From a checkpoint of a small mixture-of-experts model trained on Wikipedia.
Size: 10 layers, width 192.
Experts: 48 experts in each of 9 layers, 96 SwiGLU neurons an expert, 2 picks a token, a sigmoid router, a shared expert of 128 neurons.
Below are experts of layer 7 (counted from 0) of a mixture-of-experts language model. Rows are named router (the router's row for the expert) and show model dimensions 0-191. Each number is 500 + 50 x the weight over its row's rms, rounded and kept within 0 to 999. Numbers have three digits each.
After each expert's rows: "comes before" lists some tokens at least twice as common just after its tokens as in all text. This comes from a sample of Wikipedia text that the model never trained on. Tokens count by the router's weight.

# expert 38
router:589516512547436514478503461530575449538478419406424516628467534433530436427402472456476590525446549565438536493493445601492476529486510542500558430415573372476571487543540504512444392486535500485453479498502543589441456490419507474540522475476523560550539505433448444503488581487642544480495532443575494497515519566514468476495517417489504452527437490529614465487451479540454432489473500434550412485553529469529450429502474528464512478393514517505538508553456462529455476465511530497520425506423536497459487555433533551527475542552504361492436527475594452475440452499535610453
comes before: ",", ".", " | ", " (", " km", "000"

# expert 44
router:480508568488437490436526503437572488539434410484564598551439577443472509546505534552500546483448555504540426546403517528571524460469562510430595453485514461508547569441484441456581538517522643491444551509426507536426431594469569490570471460528579617505551549469498548509513519472527553484493465494510449547526560453511461493602457494495419494598464499544552535465557491566479442444451532366558442462532523473517544476529467517480455576461481530418503515479506522478452531435524515485537467482458494516496490664511613503526507523544492476533503508443626402409495494455468546531
comes before: "\n", "-", "| ", "\n\n", "1", "|"

# expert 46
router:568499479575466479344575495522531490532443454454503569620455576406577462434535490486571518508447598536466512492471544541457487493489541578538550482513495461375571511534508476400494387508485559533464545474473510539429487558532465497516435503444583516564491470514457548497555541436575507491545479495535496598515604496506435545537538505477400489520476411550551546452519542485380515517540539497508415466515580498586437491503479537480507463443454554505505528467510496479508461426550489537541421472445586479526494647503514518520398418531517431497430583444476495468495456446586490465
comes before: " | ", "\n", ".", " |", ")", "°N "

# expert 17
router:495507527519434449369545505485504435573431464498535629629547449479432493448480497449568549513507526505519554516474604561535483457525479536534493371447544495427530445528523492491563359521501610548470473425463487504377528480404619570536542487513572545541589541496429432471501539490574509513519584490517474499575497497514466571530549527475465453514449473567542474488510427497411417501466475475452436453597466508498540473495544494424482523499451529448524428458432488474488411470422476576517452473475575493547470517507573448438537469531574434457477539458546452562480542496494551517
comes before: ":", "2", ": ", "\n", ": S", "–"

# expert 10
router:472526508503424465412600469519501474549469402496491512564463521447488442507393483486529572509411533509471538525430617565570531493461553538468512474429491377470552544463458467452490539540476544514467551437410536520478463493479596559500494526443572531554635524525498543547498580443465503455520571481543540604512528479568506480581571493431419523552446504584613498452584432495496457436531447464469435436506468493534501431539518517406525481448463580466544465548502437442469464381496470506509460509472493541503516524484630472471536442542490390460544516400510531513468474410546505505
comes before: "\n\n", "\n", " =", "==", "===", " =="

# expert 32
router:486511538500470404479604508468541366586486453491551517539573553471472447419420460478521530512450551519566526474488574547558559504564669548471539412496518436488509542490528516423495407511459557431380538497504522610423462506460499517454502543427538552490497543453434523477562498366543556519516552421548518547494515505476535615568517510450445532547428544509528451470527575466517450509478517444469445488575528531491454425571508592460567526462429496514539462476546466465470485424556499492516475466409521435504545567519570551505407492525518413516465557459466454426450449486492525533
comes before: " | ", " |", "–", ", ", " |  |", " | S"

# expert 0
router:530420543503506533391564483499533435632419486498477561627454487456515468476477430498548544479446480446441487447426558617512500533525517504459479478494517393369496476445560472450493409536447601491443503521534562562454545501469494581523484453468479621524539570540496513539466530398556557470521494476557542495445526517437536592586562454574450514555439534526471499528510478504448501479460497444539498550466497553505525437481499497499516606468476518462479421501513523404508448404508550526508437558457532490501422567530569479420451566457444431493510448510573551549506499445574606572
comes before: "3", "6", "–", "4", "2", "5"

# expert 6
router:521459562552441461466549451480564394497418396353437528537450589417509491480421497452483656457482532497519447452430508552572483475569547538501437487433587478466489525492529535395485460517469533536473569474452578605514407495506570510560471490480484553513556495465459455592513553465606487428535458514492518548537494522513485485536476478418443517574406525565503522450501421466495439457450537519524455478602540509477481445533531490473471586471489616496475452536556510420531502478460494458555450480408570448555499457575587483446497510553510504511526531451535419464510413466495546533
comes before: "The", "===", "==", "In ", "\n\n", "| "

# expert 45
router:537460489565482449417565459532505406598521412426490529606471453400532434481522442521539502473414577537387567480442490532505540489550603547495583403412512423404460477430523510434570452537475585464545537398488493553379538478507564536518486553511538478611507457479469556507516510483563476511558428480483490486548555602495418521559470518483434482534442458480508503481469470557489511483473489403515413452518524478526465510477464494432489514478472554463418437435552521406510534478509504470491464499438494424454499586410554509461501465551555456527476436415588494542479522445483483574
comes before: ".", ":", " |", "| ", " | \"", " ft "

# expert 9
router:518518442477385505432535521496560494543514495383455547508503526443568466438446494438468572504451575562491538460496561533516504404599500531511494455458597490383538469533505513527470498545463476585491540482483558492474523483479554594536429533445471511544559540482505443535484485451460537390476547428499535547533489580435463523443538495415506451584538483524489511507497552433432452482469525467468481563522491475593558531544466460458548575536483543444471491581517497458513412408537424516476434494374537521478475586506560511354498579569473405524455454428640429503522443462508507565
comes before: "1", "2", "3", "4", "5", "20"

# expert 5
router:470536472467422493358551506416563512550473469409459603598435569475462323515456486525500542490507507516518504517452610577515529489544604556497540479469457476457538519516510482408506448563411513508514578554489543469449494460466511452545388507472554594560480440499407527487431541465489536448540453460516490481538518523550450473576556454532465486532481526615554430484496521486502407466459531445579413460489520545577451429588460454472524506425426576517482504422470512430535415443546457514474485543546522458515466622493551533525510507469467514511526497488526490492487454420460587528
comes before: "\n", "\n\n", " ·", " MP", " Mount", " % | ±% |"

# expert 15
router:545561535537454515380566496520566503600449449551475658568508459488501476512478494484535540500475550540553480482501559561517534495518530572499555392435469525407518502524487531449576441489519587561492487426473481485363416534459564558511531497479632508572610605470444463492553561475567537480483569516487564504542484585451410524557554482480478458514466405529537485464503469429415370544455473480506474527488534480567453488477463525449511511480460607429502473448439501441468417438509491508545462483499584480479472566493590514517538478544539420455483521473596457498457491462529541454
comes before: ": ", "\n", ":", "1", ": S", ": B"

# expert 40
router:469460509627502460424555549444540429600465426439438636636462516412522495551466453417587458459446552494532503474470554521521436432534522464428488512514530474438462516533515515462500446539469601553501499460495524532463481499572497649434459525532546617525550514487509488539575461439544538527537539469564520558537461470473514496564487514533438578585457533547575523492450468541464442502489543530487459602505516461541575426561519476412483538469502502440566468485553507375491465459569537526497511501413554503459405534498518442555533469502502510456424584526568496498495469418541525573
comes before: "0", "\n", "1", " ", "2", "- "

# expert 13
router:493445498552442509436535525470492410591432431452475569648422503434612448451447498520586590492422580544514540497454502524484483494483557538477603422525470479497508464506423473499541409573464515512505570507532504546420489531536539469569466486504556561526610558461524514480545601456569537501522507507574469502561473513488448484586555462496419542509466457511471518495550456434431377467441517454449528457527524453520480495504526545478499468501439551454532516472548478427552504466528457516572419496379484478537444522455493556481478514559520379497471608465599511464460503371535575524
comes before: ")", ") | ", ") |", "),", ").", " | "